python train.py --n_experts=64 --experts_per_token=2 --router_score="softmax" --balance_loss=0.000688 --lr=0.0141 --grad_clip=0.5 --train_tokens=818000000
Below are experts of layer 5 (counted from 0) of a mixture-of-experts language model. Rows are named router (the router's row for the expert), gate (a neuron's input weights, with its number), up (a neuron's input weights, with its number) and show model dimensions 0-159. Each number is 500 + 25 x the weight over its row's rms, rounded and kept within 0 to 999. Numbers have three digits each.
After each expert's rows: a language model's description of what the expert responds to. This comes from a sample of Wikipedia text that the model never trained on.

# expert 25
router:445548505528498463511501496487495499518514530448457456505493516493493531489525523475481551496473522531491525509484507502456535505518506502464476533532524521522511550517487509510474469536526524487503475505479528487470514501532479528452527452504476502508475475519486526512480461525532466478519461506450477538536476505501460495533458518535525493477494506529499527521476467501485525481533503503502487516486506479459514502512539495529479541499497450477491483483543504510532526516531468
gate0:493491502500477507499477526494538508530489480492486462467498513498517473543541500510514509499542547486509480542478505531479547478519555500509502471540492508444516502478513467541521501493514452514452479511548514469508494524494504507506449538504516509516503485511503504489442515472496448556465492496461493539545530506515500511492485507492528463494442513510524501493492506502504471477447483511521491510502487527478480462527502532493457565505488435501469504483489497503510511525490501
up0:506544495493505523495483466516439508491514516503500507537524508480452470499530554500593546472505501475528515483493493508495504517493502520517514481529495487466455502497492497465504527477494487507518482465467500502476488516505566494486488543504527476501500497502506499551497484501507493523482484514537474492523530498514504513498508500489489504492537513529500482500489445481473487493436501581518500482495501517502507479514500494472455482534500402468503542502515498511498511488452496
gate1:505508566505469505502511502522500481544501494482502499495496514491488517507514493520491480501495474480506497541473490489501498469493528498499500525519508464509492493421524502504499457544527497498555532488559545463467487498494502489467498500513480478526512511503523496499471427492487504506500484546527442475510492498508509488504530534509499490480505474508517516535526479468479471475501519498476501554485558512476505528569516489496495494455496437474527496442531499514547547493497501
up1:498506503451524556513499471462524498498511506503493456463499503502538501508513473459502510424543533502536491526505530507520498540510542560497492519511457536492499514491515513480502503500469498543501479502475490490539494498522506490490516496495473541518498504506490499455490504500498494522493500442501469485529520533472472494466495507505478500499486502480481499502406486497510478530462481482489491456532502537530522590485513547493487495495519501499481511511463523531458507496521503
Description: General nouns right after the/a/his, often followed by of, such as population, position, end, place, role, city.

# expert 61
router:509491480533472488522481485525493479478519479484510512479519494448509533517472506496513444477477457523484490533514492485555490485508479502493552468517532510528478510473481515512486471523458514506496527495486517475487535523504489474518479464504503470489513530554530513484449508516501488531511498463531529517481472487512505475540516541437507484480467523484519521467540499528508519531497478537486479483505516499486539490510520544501506533511482436503508459497453524465476492486558454
gate0:514518497499480495490487519502506469514500489479442497499465501484454501501546489499511491436600488516459513513548562498522500494461503493503518468521524462495522511525504502525476501510463487513509510503466502491516499510473533505496494507531510498503482498497486500548516504459587523499473449467525540514477501529488499477505501478442447466481495503524546480507500475497477487556496474515510487539461531531499492493498501521485461484498501499496472536506510505524490479500497502
up0:516508504498474496501468522502504478519502489491462497501473506493444500495548472499509486445568497514471496506558552500511500475475504496507505468524525463500507500525503501535480499517472475506507508495480516495505507515468534505500496511543507472507482499481492499549528503464587511502468422474517543523486502537489495476525491479456441469483490496536524489509499472502486478553483496506517495553463544505489494496503491530501465489499504511495441538502517506536498464503499493
gate1:547481537485502481506464511487467507560492477502519538487461553471501502502488477522475508478533504517518525508511504508563471499477533466500481518512470494505570490526512500503514534495490499541452501506513486509461490567480539503506494503432496501566505508507495507489455445479502498495494503506493524521491502488450514525500498499481552500497515523488498498489528500505507450481482500477529532503472521513478512453523452515503495448527488471505518491502481513491458497448499498
up1:465510455490477535438544514511498521471519492498491488516518398509501524494510516473500466553491497503491499503488492497411490489519498518521536465494492524511505499499483515496466471506539502497498479504497544489532491454498495494504514497569540496480467506502470455495524548505486501526533488495512475502524542467523490476513524496537480490500474480521503475534498501478497538507523511505499499488520494499545480540497503469497473494489515514502477531498514473500516504560438502
Description: Capital letters, especially I, E, O, U, V, X, starting acronyms, roman numerals or names, e.g. F-I-FA, IMF, Ivan, Xiulan.

# expert 44
router:493464500525502536515521549492506468505499503516469478496462475488537490505508504517520497512480457497482517492459479481477546473527472510490461466528529503514461504490502489487508528526485461481462474468526475502454453515485497521492476524535472532490506531473467544486528518481469540504508462478526497506544517522545541508547476480532489519490536476495519533496521532506510473526466475496537498503522517502540492467529526474482495517526469521555483544484523531519480518452488500
gate0:507502528484469497522489508462479525497466455545566518433527496498520476483526493501531475503513523518475503510488494555498510526505462506502454462501530509488484446484463557532500506478501454526484494530506513488561501460479465531484489500484495466490495527485518484529522530497486523488482499476457518515464489523485553514494489502494528512492480483485559452551504502499539514539485499520506482512504506493519497472480506509526502453474505510460537526493499499544496486500490476
up0:504505464504537477450506486518514501501516535490481484592508491512500489516483509496496518492497492488519496498512494475504489467489535486499531565493499507495513555515515420468500487489531518495540520458517499499478496533528504451507503499507501530505493500520511477491485474502499487543515533535543496482531528494516414496484512499497488464494519529501468541461494498500435499439519505453453510474507459518495510510514489495467503537509491485505460476514497500459515514501502519
gate1:492550498506496483497481516496513495474499508529517503471533528474497561506522495476509509532500500527503480484511478524508493546418527527506502491511518524462439510480466506472500500524492487504466482488480498477539521474533518499483545569501472573463475494534533507468514508493495492547490501461526489479524440468531501503506455509536489500509484497505487505518491502483494509476503494510502479499488502498475453497489527506485470544525564492530460500528539518499474460495514488
up1:484539521522499502516473519500510508444483521478554547442526512467501550536518480498499487519492524516550462496504479486498457500490533494504525507495504506462500528457483505509500462509519471468460464476483501483539503491543499521489520538528476562461500482528519501486501493517470501540497509448507463491499462483524515469547443495512515527506452517515498501554500492510485479481513510517521472494479486463492498496548498504483480532499541474500459520532502510467499476517516483
Description: Prepositions such as of, to, in, from, with, during, between following a verb or noun, e.g. help from, devote to.

# expert 35
router:492527536443496491529462508508476535518528504497481465468507540439484498508496494524485527511476524509494527505506514478509509486518518523473515522535523465496527460515518517511453456480503479477446460494530493545471476530527498531492506489462532497479502518534507479476448516511514465508517497480465472499554527458534466523503517517492483510521498498512534515486502547456494525495549501516511513522526535503456495541463472477536510508489493493463484519483547525472526491494516474
gate0:485514485468502499523489503475553510501517497480560455497502488433457471511528489449518502496509497509458477484537522540502516463494482482460508520499494486474471508501510535445496531491530475494475535490491482494480520520496502473502501557462469553516496500501500490482492521500521554465497491506499497496494476506502507527505520482506511504514545501505457554495500535517520498521522480494525532491500475482460506548487524521529486448455546574533545474499493505489488507495476501
up0:493500475490478511487497487476498477499523478488518500479500520497457507549496507502495493502502515496489473472483498522480542490512433464473505504474527490496492530493493590478487478490503499488541533481504466494495496525479526470540481520515453485520496512481504498469466439494491549479480547511528514466502500491546489494484491499500497487542532500492491552442505563540493473533522507485533540497509506508496478505530515586504495462499514499517527460497469512503503524543502496
gate1:519584539505509504492539462509423502546513501495501520499461502502500475463479507513480516536430482484482501454486503474549483518506479474498499512504481490511493482521583499520485457512523553487500492478495489494523487498501483473499457537502483490489492495503498518550493520534516515499508509506505511529479521491500494540478525510509479480497515488508487501504437549493488467557529508503478509508451501493500534478510461510485486527506512506433512530524490465486499503500501478
up1:568465484434504482540511494502493518468464505538517487474519499499517482503490501507509529504561506485511474542554455492487474490510519526511507501475477500458438501529468485530545450511515476515544503583486484521467529518477498497483489462532499486510517504534555497490480512440501485481487493489512495512486525478502494522516506496487461514510474463507538559455502517473535522467499492524483514478526489497512482491508505513505495524503495524477515502500485502500500461524473501
Description: Ordinary nouns naming things, activities or institutions after the or a modifier, such as film, program, book, law, war, Church, Minister.

# expert 30
router:490531517470457492479472515550503529506517503486483483479475539528470491508501513495505508544482521518472501468469451502503483558524473537513526511527525471482477488506467527506479511543515509458457476464521493517488507508477527519487498459511508507469512480486468511522520496474511472507539480497509481499523458507500538512512477515518470512506549464525502482506498499505512445471501460449527504516492523473469473466496538461496490492494546524552553535477494540495503543534488539
gate0:501558523497571520509521502478492524488549572471520496504527502465511478528520479508504487505496511522545475456484565492526506518523487536506421448509502491477465528474498502525495514496504516503507480500505510506456489505522454469501505501463500523492503494496516486496479511453493447515508500489506494505524450502536534485479495500496511497486491515496504493506484442486484499502496454471512487504520495499506525505507490482481489499497527494499413508488495447491446537499497540
up0:497437466501485463498495500513506470518444424504500513527479501515497506486457493483484500500495483482491526535512461506480493501494507476490575545503493501499539443525508495475501489511485498518482513498483462489521506499496540504495495506544475466509475501526453518500500487534524557496496510500512520499472569501455462538503471507526489487503499495501500508493515541529503500505505567542487526494487505504503471501496512502487498492519494507518598466522521517480542467509526496
gate1:529460505500480548545522506494522488497498550516507493515476545497461470468526486531511537496513484424503505488489500516507532517508551495502427502470480495486489505455505451477520476518442483430506529502501474551525470484487533515501506482526458485494482514513539560506483493479504531511504501497462502507499495500523497495503521482498473465525469523473516515511542487506532499484502498501501472503470491477502528492513531540468519515509465546485505522495464453508487518529497492
up1:506504492531460484518489503494498496510511505512481480551494517508518454422503509514481509511560520499491510486495495535469509516470517474491489499504481496493490519527522505479449511503479500492502507520448540502509499487497487500490419532553482505504498461502546499495512498498526516479472500453498454519497511498498498497503543469550510457532506515512491520492484536538532525518481487487529501436500424490533498497509478537506463481499498557461490528497490505530505474516478552
Description: Final suffix pieces that complete a noun or adjective, e.g. pandem-ic, amplit-ude, wholesal-er, eff-ective, applic-ation.

# expert 57
router:491529515493514468501525543543509521454507523490483528507489507491522458499500504511551482454550512482536545521487490485527510517466498453547473508498501506440523486493511476481522512492516550497505485511535508509533462494495493484474491528490509550481486552510518495487468514503494486520545505459511520536487493492459473527466485486473483510515484476490543541493499489510508509504488462529516475499541504455536484481452511489460456497458537464543524492515469483503482463526518490
gate0:506498535494507514500508493491453531412494519508499541515501569505495437497496474549546495473513502540486529469466517497497470499484481470507478507448513500492489496493496496544475489483497518491500483504490541513540506517535519494497538507494516476493507502459501499535518502424506488510536528487518475509456476504482480486519498490490501449503539517538485504560447505501492498506501492494501531510522438522516500467504537495466524470507562474500496480498498531501500497484490486
up0:498500529500530534502500501497469523408460521507501535512501526500497463488499459530509484478523499537476498459487505497511488499470453468524495506448529490504487500495490502531474495492503514506493481513479507506583529544534531491499543520500501463487502502456505505542515499453516487520531553502504496498492467506487484480520494475473501457507545520529482492569430502501473471517500475492500521518499429511508497487518522496475525487506523480496489494496501553509469504488485497
gate1:498583528504518459484510527501520477493500492499504493504503491489521400486533488479503469479506518456497528511483526484463500511506533459479515504470517506455552476476492454463457500478460514511518514512489526473489465490505504497490532547486491544526504476494557489506491509482525530497570485550492516499521510468494492502500512506507518467487537501483597491495491501520479519530477504497492505495487501518500491477484501486498522506491464491543498497513498493507511495506546495
up1:499546548512525496482496509501522492526493490503493480502503515507515422471531490492504435461524535455523520522497532493464502514510526462507515498448524536455558473475497483472488495475478497512516502510467522453489461495506504501499529530475510534501503488498533492509486497492517527487572477575498518497529515476491496502499516501501522452492516500469552498488494497512444509521464498498497502499476480519491470459495498494504524507494458474572487531506511481525506498511534501
Description: Mid-word pieces in lists and coordinates, notably amb in "(disambiguation)" entries, plus slashes, periods and N after degree marks.

# expert 24
router:487486475533514505475466516499466485477497476538469511480521484517471516483447490478560482523513517509485485469472472516472503492472510516492470476494528508511533533453485484455511533539478522497484490503505531519495529505515482465533523491549480505504462506538501546495497474480521491519519503501503561498490542497458512509524521489496503529505518506463477548508532504526503481474479473477464451460524530536505497468473537513471505509511509485548520532534463498463456529527519461
gate0:497473524494470472500506520437523489535432505528556496545497528499500468525501461476499510510483466536526495507489508422494505532475478507512501505485498529493515500509527497526509514527491508568461528487504500481462497510515484471498499499494515482514544513483491493489498515500538509530584481515475506520495478498503468508496484438496491487496487514520475509549548494520493504458494509546511472510480505512477474510512485550480517469513481543470464453460519496528490483490492501
up0:502538486499526524503501476556477513467559498479439505463512467491499542492507516541498498490513519487480526499504494574502497471526517497498511499524500469508477499492476503488497464449515479437522478524490496502555484470493525542507499501503490531482459479478503486504507490508473502482408514476524494478492510512509547490505521528524492507503512476484528487457446514463502511559508494459492541494524482490514535496477513464525492545488511462499505526542483510495529503504502501
gate1:501512515520503512467489520478545506499484499508494507478520518489504507473492508527521491472509506503507514487500501546502484533485492480449494535467508554506480464485493502509468473458498535489470486503480480512506494488500490498437531500489565471494438502503506461500562533573480506508520500437486501512547499500529510535534536521527525413473526481502500504493527502504504492490469493488442501493488471508509504509473506508528513496478519538477500539503478505488481550521489456
up1:505513498477496484540517485537496498511515500479499503509497477504483497503513483474438501528499490506496501509510504457501508481518505555552518482535502441493501522528500498502536521551501437501529509500527505480494498508503505509536474514493450520483563499491496522485470470437513522495481503555507494468450513501504501464460454475463460554533462525502497496502459487479472507505538501511516508503533503500485495507523495490466500502527470462511523454492516496548530455478502558
Description: Words opening a sentence or clause, often in math/LaTeX text, e.g. where after an equation, For fixed values, if, However, According.

# expert 16
router:488515506493519485513516545551520516464506527483488519512495505495508480495483499512546474462563505496541540514478484497533512523435493458549485511488502500454540488498514487483524510496519543491498488499523512508527460496480490477470475529487504533482483563503522497492468513513485490520527496448505536541480499497465463528466493480464479520522484476495527540514493485501503500506481457539510490516549511456538492482458503495472465511461544469551518496529478483518481471520514498
gate0:508483497504496513487505494508505532496557498494496455497537499442487526491454459491522500481520489499537449509481507500508459516578497465503496481495502495503490500429485507457552545516495517499453526489493544481508514492475463499502499548516489505524565529493499472500495466517523489504501483509494502539507476519499470494487499507500493498519490456499489513505499461549484542473491526520527489470519508496496516501500494509509496498573559498492486498510502455506450495478506566
up0:508453450499496510521501503411471489488501514526492502529502494496487537511472499491492493513473510468481517511501500501527520498445505566524482463515504484532486529506520506494507517468539491537532444506510494509494499508406500499500491517501517439497474565484508493490500486520499494501500527531508504461491505473516501524510510520481484479496491503521424513530512497445497533505511489518515489507506488542515481521514494487511513555537462501487464505527479497490479526518486446
gate1:580494471491492482493494505559490498474518500510508453521513498535502484540467510510490509499500506520498492514521564529465479499485507544471471503468503501493496508497502509504479467526502500595461493492500517501504452462499522469446485483520498531526496508518543510526462522488501503448488519447505516515505534493518503523494498449490453500499499491514503491499463488480529495516505486517474494506510482497498567489503488494496490520472531507548535502479462513525420506509499502
up1:565492480496483474500495504543492488485513499509504472536496493544520481548488526509491512504488525547496502517537550539466480499484518517477480496477492493491494536498502508499488464509498483590442495498514510491493484471509526507467508474511484551526495507528566506512439507507499491423490513458512509506508497470534502518511468472503446496486498487519504504495486470493528489508504505512490479514485487501498547483508493480486493513464528513535523500467488527529415514500462506
Description: Mixed tokens in list and taxonomy entries, such as colons after Authority, word-start pieces like m-ollusk, d-rainage, and connectives and, of, or.